Below are experts of layer 3 (counted from 0) of a mixture-of-experts language model. Rows are named router (the router's row for the expert), down (a neuron's output weights, with its number) and show model dimensions 128-191. Each number is 128 + 32 x the weight over its row's rms, rounded and kept within 0 to 255. Numbers have three digits each.
Before each expert's rows: "raises" lists some tokens whose logits its average output raises strongly, later layers aside; "comes before" lists some tokens at least twice as common just after its tokens as in all text. This comes from a sample of Wikipedia text that the model never trained on. Tokens count by the router's weight.

# expert 11
raises: "\n", "The", "In", "|", "On", "==="
comes before: "\n", "The", "|", "In", "-", "=="
router:113073148067124099103130121120093062135162180136136104094144183123191126113133168163162119085089111074160158174151111109070118144121147111142063138146059180081123184105076128156168167181120166
down0:132152160139138114178089156209148113136165134133108098065144140129108106159154137110131139089092151206169100148181136204086100119122130111127080111163183116096133113112169157128147120145115151
down1:175131186172112104126151124077146108139161137063143137122173085091127098116081231152102162202041129194110113081125152095086102092094148120141103176120135165114130151121130136150115139174089123
down2:114082074092117153145130106108131121105116062143117181144135122044164126167179109137145114181185134102150109135123152089136044105174159157107153133114120083105088086176189170118096178151156125
down3:076192123151135141120155154119155181148155167113123118176136154149088102158124134129155115120106103100097110141081109055139126093122109118136134127137136084099136099111128153097161136066147125
down4:154113148152188160122164189139114101140136138099192132145144066113185174114102038109161120121166170076132103156184122098200099189073083119160108115147125148180138078107135091115129143140173171

# expert 30
raises: " the", " in", " later", " again"
comes before: "\n", "″N", " 0", " ", " /", " —"
router:148130130160160152141139091083166115158095074161093109080114110126098151110079142100185150101136157124151096094112116148141127171087126132161101146169163154126140135172105073081092096147165079
down0:076078186158118115140179165103112151151135125135084071221097114131191113072156134164136142147089158185081124058073139110156158097146095132151169112128098097184104149099184185180133137057148122
down1:095085098165160056159128156128098134156148098152137066119190145101179152099143104154149136204109087157152138097144129187147147149206116132086117120136129128083091132157177140167121054104143115
down2:143135141150140069145149116145114144152115099134125121092175066150120122122181155085150114124113153106156122100136157121149151157137124140120091143108141167121083164106137179163152122167125170
down3:089134093156117163116135123112135126059078188086154149140141101148149134128212129137138171121147178093157136136110190098163122134072110131036181125143133129139123074137141143107188090153124155
down4:110106120171083034174106138116104109139092136142087114109080120113184120086105130151143142151200112056093122185121076113129152172123111171130143152185125146152156151099073120172121129106080160

# expert 22
raises: " in", " on", " to", " at", " and", " of"
comes before: " in", " to", " on", " at", " from", " for"
router:151188096109126146068113091140093124109085129153100150091115084178121088097129112141182139110138097126175082139078112182116157100096090096083139080111162084106124169086113144111156171173131080
down0:152130100122211156189109115122190156149163143139141174126135198072170148103064071154072133182163115108099124112108159157164169149108153149116102138133120117143141133160078134138111122120116127
down1:174101136071102132108129151112124121098134124126130193115106107127170084093151112110139188157101155151150145142146099189151140070133100144152151158186143164128103116118144077132099118075117084
down2:068177186142149135091153166126131158152144157171143153128163101139092091103153117088164113189162101099142130079152102130128103104136199133122129135154138134085108080151152079117072120104107157
down3:177079176139106129133148118151121177074187110147180156084102088093053104167092092117130156123088132104131141113143165109105123124101077140134146172168104133152152157170155142101160107114186119
down4:085128065154113110107142106105145167156207109113114122136175159105156122061116173148118141111127107160149144106102158161160056168142118111076168140191140119089098117133103100165158120163112124

# expert 38
raises: "|", "-", "\n", "2.", "—"
comes before: "|", "-", "\n", " -", "3.", "2."
router:099082103060162129118165134155155066164147166122165186122151161168114104165171151125104154105154132112105110157154094134087154163080162121064148114150155161134160095127081154124128117139163120
down0:158145155131168134126156133129142100097097147120119174117136121093124150143137114161104153150092077130158103156047095145114104105134080131137156128123127115171175151150082136109155105126171104
down1:131123151139140190097117110185100134085133109122109066099150152048110183164151130095120129162105128148137124130169119098129114104142166093118108112144097172151110140159084146170209149110155172
down2:120110167107113083117201123148161159105180170129122113175125095094120112159171137132119148143114128174094121127149047133111152110079114192157157168122125100195121147124141165069108087105106139
down3:106145092080099126123131109098161053128122081133111108159069132180172168120118126169163136099125176137106190139139102126127096117127179135095157131173120198136087094139126128185131120102121155
down4:156145062067150098116118159162129123176121148244153119120150182218152120132142114122180092121149149153111162106142105187151118142157112154142092047112152088096127129096125114105084136167101114

# expert 76
raises: " by", " to", " in", " with", " as", " on"
comes before: " in", " to", " by", " of", " on", " for"
router:177201165106127145086098119102114124127173091112118099163122076141113157136094192167131125155176102109209093101145093175142138140128158127115188162184168061108118117111113121066159176105159152
down0:199144140165158188087134112121143139185156127120142147116102150078139132140159174095073107148108131072130094117104158104131128114137116119106089130117144067094161183090113158141143101130116133
down1:142168096142087139171127148113173135088126160123134077143117113113154116211105160064158130141113095116175113106143139110158156112119121084186155072131188129109060133134159111161135136130167116
down2:096098144147120150121139167096117130112084145071167156105113174123154122098091150159118117134086143109076095111181152101149112114152108101129205122145120144135056179105082079158124077107157138
down3:139142108150087184136123098136139209106129132143114089151146142142148108114121110161141109147141107091114111123143127111123141111121161138055068122088109132142233132122119137129141099167109141
down4:125097149097201092208152172133064141122130120170123137107185103139080129152169160102122059156134136144093122163148129156167134136141082126122149139091144112119152113145153149144114148109108127

# expert 67
raises: "\"", " ty", " and"
comes before: " |", "|", " by", "00", "ter", " into"
router:095147142076148131114129134114102131142070117144124103098100067134113111161121112125100133157185119127118028128145130152082158100162151075115099165114099166176168144122137112142096090170145128
down0:123089128102111060157129094132184108135108172138144071050166125120104155149145136158139111136090184102111127132131104153093112097129088144144147117156066137123144114108117106108119102169126096
down1:162164121093097088172121079107163127110145102081127122184128127154121107188110087160145093129139083119122143078133131129173153154181165172094189159125200125130126084126104069118156155152146096
down2:105095140121133148151108151185160107138163162147184153164078125091106129144161082126155091108131148115097134148133108139115056135124242126110131128158132076090162122144129172112117114122144100
down3:223118130057103088115123123163127076146150136113140102097077099107092113173083163132092202119144127119144148168087113128199144093132132119160134145149124158178128125106119039154105133140176143
down4:147148142096077145157103110143175134086141176110116098164098144136081137187143165184093084132131136130165076149148132116148168127041115126159101112160104078122102176085143145120115096047134156